Weights of a small mixture-of-experts language model, trained from scratch on English Wikipedia: vocabulary 16384, 7480 steps.
Below are experts of layer 4 (counted from 0) of a mixture-of-experts language model. Rows are named router (the router's row for the expert), gate (a neuron's input weights, with its number), up (a neuron's input weights, with its number) and show model dimensions 0-95. Each number is 500 + 40 x the weight over its row's rms, rounded and kept within 0 to 999. Numbers have three digits each.
Before each expert's rows: a language model's description of what the expert responds to. This comes from a sample of Wikipedia text that the model never trained on.

# expert 37
Final pieces of personal and place names, often foreign, such as -er, -en, -on, -ovan, as in Ebenezer, Sheldon, Moldovan.
router:485519570558502458506467459494519436471383450474469469449449443509518525431506490547466560498489494453508522477526516496422564487544501478496555488563535437503553450511482477561568518501524496514443542474478482563493538574517552441571488525490475556506546495464570530488464491490515459448
gate1:514553472477503529545455485468481527445498469427508473515538516511448559428535437520480533500453560575449571534466460488559548483572513477497518533485524513559471532471547501482546472468587485444479489517508487507478479512484505582424511553481528573509563524517503475452457573474450412496
up1:516522461516464528523515488490470494415485484457533453544507497525467568423521432484535555537433556474500589555430446533528580480525499487500550505464480513532487492506582490459569506467556479497475497545520504489464441449469461559427527496497555541515533524534562502443524557439492469552
gate2:465497465497502512492529496520543518582547495515478507517498504417496496539541483495528665532388444511526492462512507436467457488459478482566501539459478492503441475520478488480468446499524468534495455441503475516453472492505491421551493522560524485565556487562575547447496498526534512450
up2:560531474500500494532487472473494490433478513479493503467470497576497513482452479495481350489618493511491510598489511567544522515510513535482539490537529544522495525477528507532483510531510485453491596519517505519571544467512535575414475498417448500471437482501459454509488513458430472509

# expert 23
Opening pieces of names and words, such as Il-, Fred-, El-, plus born in bios, table pipes and words like year, old, named.
router:507486590543587467520494474515503486473478477445472486439440446486509552475498526533513539523463469524489522482548535497419578475482513516513531499537529444529537426513479455544563502511518455544484467412523465525543523495546505469578435600480479512532484447446531509415475442512514487444
gate0:457440490454571521546564519491532448548420500504531535472492495441434524453489500525506489516481469421508508493510478508379492407506504538546483530488500576511465529487411455513465487473485520527515490481522533514542501487513527526536454579534450580602511487538463524522520542559538473504
up0:506587537530463443506436461495517558493525478472462484531490494476506507502457527512479512467526547559518543515522513537589517591546526453461550490542535429477558432489550511516532476559534497517504515484532455546477528521511535450445522414432523441426505529451510513453495458411428512510
gate1:620448513502461464502463513533545389525501515488538488496456507501412517483487511587526518525482474486487554474529519414491516530515581445517575499512494488506457424512493451514530516532509426450577473519478455512541506532564454446515459482460519540476465447452532524512499527456526446481
up1:446531557498560547500448472443476577437471467501430500392541485443567518448480485458436503487489512507571506548545513534536533473503436577497464526551553454529540569499469513530489461501461560547433560453539503528473517526513549535505531539496439494552460503505476510488495510540472484455

# expert 13
The digit 9 right after 1 in four-digit years like 1912, 1952, 1986, often in citations and species authorities.
router:558460538554506477523476492535574464410439444460457497459456455458486553487503521530488539489475476491530512551522491453458516485504550504538522552535548484587525463447459501567520519530544465550505470454538437536528541479554512462497474534443475543513499480408566523458488533471427441434
gate4:472451508539494482507534487417545493524488514430481540534508528546540476514555528442486497522547506525430592543515506526505482456459480447465484459508460561477516435449519473484486516443462452456524522494457524516508610446423451485517481520431515496537529503457470453585494579434532538544
up4:441453486521537491461503516450539482536501474447485545562506516562542490523534507467505475482565520515453584552495527550523472493469479428464495406518415588471552506461471494483484524479458458465537504510496470500456550422445468491532513514440508495545513489490455450612489559451536464555
gate5:534432515504489482493528558383516491534458508488511535533545496438503444510536469451513544493432512539506573500487498488506515502501451455469526546506526465543500438462519458478535501504514539471518514466474463490493649519538531379489466512496519508487441496481482532454426542463468585458
up5:497522464523522506492479447543528555444472465486469459495445492540489579477447570498441490467561457521567461500506535515520519495516534526504470491500478504498541600548545501563502494540439437503464503493516507526514366525439464592518554518477479513551478502541577499494554446541562499465

# expert 50
Common abstract nouns and participles after articles or auxiliaries, followed by prepositions, such as interest, career, money, speech, dismissed.
router:572541528522529463505444451539563457505485472503494481453447439430478558468525514532464543485456481534504481548558520472428518441524513510531559586558582497551500487499458474499522431530531493557440504495534471497559507546523529465551464612491459550540499465481511511473501516495427452478
gate1:589500516492481536475549498507571495443549425502505509525495407558518493509484504483454467411493461510513519500442504635496437479510530470461525514488469497492451488494511515481517521454506517527515533507504564484492524482515446542509529541540477508420551505496462474471639526545519424540
up1:528468503467463550482548483416517507496573485515512495520484472588485506488464486531407503469445525514517539473481555506544528483532508463435536472413474463488448491567589470454528540468536498459468510495500478505436498458501512590456536439567474459513563486511476505519527444575540417494
gate2:542470544500481513445482492563490492508561518507510518504474534494475552488535492456584513479486469540504537474498510524457449443541474513475490394417490529457404534497507486510548545477547497419472512496481432495574517522493534557527529525553512438442387448489549492485543444513569527520
up2:428578475430560504540492469443489457524477412512522485505507523523477512411495523520479476594506473465546502532442510495452559534517581474501474565469555492575488506530469479471478447459499535469506445487598548515445513482522513529443463514478456537491554467499430476484500431471482480546

# expert 31
Word-final suffix pieces completing words, such as -ial, -ional, -ory, -ive, -ion, as in beneficial, introductory, sensitive.
router:494505568528498451522461466477547439519457469493459482476450476495485539422464550560455530508499480500559504515563539507491552515567521501496578533519515477520544424465485479519521470517487451526462526456528467526466540567558478440493449564444500651505506456448530516448539526460476474503
gate0:437452539499499526500444535402570406507478493543489565487520520412560518449479497471524530560523508480517510493514500586485504549454470449485488478512512494473552411458477469497406502516536435625516503477479493537501466468512578459519516537477525466517489484485544540474490509461543484503
up0:549521471478526453536565451564443586520504492461537481513464539548416474523460505497493522465474466529475529510483557388493490465522550537523542560520516500520434597496502500514551467508481561450562545525544483469503549491532463524524461391527480549495529481510442500488513471506426512464
gate1:471548588462530447540484444526481489433387422420518445472488485487456494563499505497513600479501459458526459458578527488470554488554542454493548519533508527576457525519512533490564500483516492476499523538521543522525550521477503443512525509459433470528504486530555486544511516485447500431
up1:570439474496511444493526474469589463512573493554446539473451453459519544409476498509421474536453536522506534501489538449458504499462530576567500545540563439505538491473440470551495472521546497554533532426514427514557527488536516512548428519500484482549533478474473537466493445499501481483

# expert 61
Month names in dates, such as March, October, May, plus capitalized openings like Nov in Novak or Novosibirsk.
router:487494549567514441539496512475499483431446480457480455441446463461447529480440518536501521467478499481559550524582552465436568486581487517494562560543542472524563494494415461509534521508504465527490537459510448572533548545562503470507507494496457512571489492431494513443555465479480455471
gate4:501466543534488538482487529531538570446482500568523415510494516509525491468424513530499461494461537518490521480574487495422483509477544429523493469462489520453501515528523533460496530481494515557570498582438506500430541502529476442475559460556455508392528570415488494445515523493503513412
up4:473518519463563443561460448533527500576486480465444518527500455496514526489588473507508506472525488497441454474539530482495461543512497572415512478510479492445532530512466426543430487503489473442529497435505438503571565524496498538532502509537524482520526477509438516549436469572486533627
gate5:517484540543531467571479495548502429592502432477495588501433445441453574435510509496455485466534470498453441492457491480470505452535580483477508504484520541599438480444455496514497457516531529542521523466532469540505511523534532505478423555442513497469499524431523454497485553448523518496
up5:544514528460543520444535451531527513514482473450474462455524528570471525559456443536456536528442471520510533525546555472544519430514478464556533519546557458449526508458549489544551457526570452551450529508554500547487545468527544476566473540462454559552470434493511534473455528532464439448

# expert 45
The prepositions of and in linking places, parts and figures, as in Line 4 of the Santiago Metro, 21 km from Perth.
router:525436545469547482566478460497558452497517457489436469505455481479464548441471487537493508486487475488534506546537523461443570499539518524585560552534554463483533447473512435543516475492500508570528545446542428564561520547508483470507453522431412516531489467445545519460509469483458538441
gate0:410549535457544488523506476524561537497505498512491435506552544443515457503394517560555502474502519505466458627525500416483457442455479512559517535468504511486552458470511493450499472519560456536547525429578554506431520448506505494504520509489466532497521488518548553500539450460469491506
up0:436493497478500500521440532447536523508525572482513449539522529529468460465422455546570479518505530518495466631491552463495457447462502502584501531474480540478497470469521550449487468466538469521547573418549553488405503467501487556458510491465450508470480498531551501500566498432504519517
gate1:440490506419464495474450539426493494517520510519475550439537536503512456536513436558508468514539497513505446583536453530542475516431534532592491537533515486476467487532515559435495484519500478526608549437510552512582456443487510472503502505439491464422495481526507553478535476474454503570
up1:586496517446485491518552543490494491462522540471472547455468501488450531528540475539538489487534537519537527487508428439507457505509527568510527535507489477503412435529482547476515496560420445506529541470532523518538458456529490592515395494437546515499465431489427503590493460447457493506

# expert 60
First syllables of proper names, especially place and personal names from varied languages, such as Hob, Mal, Ham, Har, Sul.
router:502496582524527495526475460544529446459468428445438506470451456440508539455481511539513554457471478507525504509502556496435535504568578511540566499489488468488523538429459496567521433531544503502474492407543443566554552523529538474534487516445431486515530463439496552504483453499466491451
gate1:557567508518508515563432505583458479508536457502515490480494527553501465489463507568473561496452526514521501537465527406510505446500457444531565480489512466473491481485513496470511451521495537472514554425515443532396514473556487410530484516498562566521538447509591565480493433488462498496
up1:531500504496518462451568457444588510466463497474477504464452471444459532477498458495486436535517478512498561464546487526456527514505493560518482564554544488568482501483468470532519518500514430547525499546542550521569514564519551571495446558455439510533449478490391447489527582476510455460
gate2:454601516487521509582469468453561487467444478506498526454482497491501517367515516478457500541463481491427549509508485475529525503522515454533518590610509456503514457537483460497506498506474419511450452431532431472516486538527500474576502484497520525542476513471492550473549521422456506491
up2:447554463479442562553462553533493503524458525542537545524540554467556462470527555433535469458532516522427456489437443553541451552508509495478462501526460513449473554560464526454491522480462513450458437443455454427503471535467467512547544445509534477460500560480504508534535522457491545567

# expert 19
Nouns for sports clubs, seasons, players, coaches and political offices, such as footballer, manager, Premier, senator, Player column headers.
router:538545561496546461524499468503540436501439478466501471475452389464494518439437508568445549461514519475530561543517523470441542529528523510494544551557573435490530478466475456574521492497530493463466511497564472583525537546510492503533511514432445490566478487478527517412524467513476458476
gate8:486517445535500459450559530466480590516586546493516517470460512499536515563554541547567526454529489513518524462466524396475491542506506558538484424530528501496504570457435547585478512503453517498504484508484500508447505421521587488484492437568481482451560482504445499473438508483513530471
up8:481533486548524504444550546474406541547576582490517474532465474525537466551510514553586506480529509531483471494481488413494470566507492549538450438504501498484538585419441540538505517484471515501511470511462536535381523424495542529477512461515484461488474481524467472439474483471506553499
gate9:513492570504500496512465496455546443516468499481508534467454518496541598461434510521499507533471423511552556503526487521453560528501512423607463547556512479514495480547497482469530458477584467528478446503537518533464529428510531471513502510481475599462486501469588568441496550472484433508
up9:493517511465452573509513502477528460459480509572499544533540455524525491476507481524476450555459470517489456529465469541449513511511489489524440504500457555460450492556525478459468523446512492486433434565556546568439498487443449566481543497497430522453479570556622515426479469504522486557

# expert 39
Nouns naming organizations or units that end a title or noun phrase, such as College, Association, Festival, Division, subdivision, development.
router:522485546493587491523498451504528421505438464489441462463455447458494547431458521577427493496492464525526537534540527510437583529528476540476492527549547400577569507503491494504538508557474503528475532489537451539517514504550492463537478556453452573575486492476503520478533522520499486445
gate0:430511510484521451505463473509556536492391476506421550497509489533501540479490498523453487490485459532458530509449464542482494549530540532454494572535470530458686501527568540491455452431487451480513498492486555510555557463492492519493483546511454549496522537503551483531469521493467479501
up0:463471493425541520485414470494480492454397469531524505488519603487485506484531539444525478459476483498477510484489493500448427510495492371471553467486508542524463506513457533473498529510479499525513546540475480518579516553509478420514574496455429469511423588536520515468550482472513532465
gate1:478494504428560514516512489364515522459551492529534465479522472504488509485491537527494486504468496485495505440507499514461545530537495441479503460526510370503548516530516500464563501549498491519500508516442425507491485525492593414509539455519541499480585505499424531485554566531497437414
up1:483437493580474500530504501563470509491477532463528507476493543535471463495456467502520499492604478452541486537473481502530465496416504592483461553457459540587436458459503552526441489447510500516511510486488576429500488561496504571485476484435494505506461481509604466556485499560536534560

# expert 63
The prepositions in and on before dates or places, especially after released, died or based, as in released on March 3.
router:522510526543549481523475406518478487482467465453471503481431470508490546440462546530487558506478461461548575543586576494460523528519508532541537577554546449526482493441504423545530472519511490529461522516546431564479510529578536466524465514456451551523495489483497486488506503434424482438
gate0:508538541513516493507474410474491470500426506484457533481504471442512521422426502584424421492558535499485536511565549556475576505571494505471528517565516512520481354512510478502498503500472487553498514524514514498441536521500514485562579515538514474460509471492555553467467539529502467530
up0:445454447510480553501482458449457543540440553544483541507531544506533468519455549528509467484566503454472504480499557572554498554512450549483446523522441558481456426544545443469455551440445544471481471551515475449442454538466470543461518452544497450458483541557545460479463505494506549524
gate1:501484503471560512496427526511510569520478509454471432498520460468498405508453415493530517498420569510538493540518509462534566456539495459485518533530519409462508514494495536470481425538510452559515534541471532441495518497469490444513534505421545468541537458467476508474576504588429510537
up1:489479491487447445530554438535527404435488490537495565511521496540495577468495554551480510504556424472506457483488524540455498520537539508486476442481472560555527495464512478552519539529538512460504507454528491565520529559533524612510431527600432492439502522515498503513419481501538494484

# expert 14
Clause-joining words and punctuation after a clause, such as whereas, which, when, while, because, and closing ), ;, quote-comma.
router:556529535515508436539432512500559505519464464411450512450490482474490498435432501534401547500524469492517529494491521454465556463501498504583578509536551486489547465453480478511552420536550485524486491510556439527534526540558503486531476548489440537546513479449538596489498462504463497442
gate3:575445500552556450478437453482556479422519509463418433483515507474535484442531522472488498505483455487484565538549542563454520555536501512481475487482486474522556470510452504532553470524441410543547502508495558494457553502519511528525465587486427484478546489448504498500399503438476497501
up3:510449498566508468506399569516499524459455511518537441454487518519491516516561466537525531511470478499465540559482508412498459518468499554447471489519489539493488527463544590502487463514494498516539464531481551447525485448498557542463494512540409418473610546549549462505508516421472482545
gate4:535491546495543503536539494488559474508490424454503465530451442533485496432488455494446476538446559481566580511518515474473521497494513462458471520528534453570463459453472474497440527487418490463548597467503473545474478451491396419494526434495495490492486495491533563529520553473422517472
up4:508471469494453571459459520506500524541537535468552412547504501491503449531472502458475443542521549502512496461459458507545554484469461390515486443463468548516482522495528484449478500458490524448550510521437505478499543425500419449439547447554573502442523529549505600537479528524490544502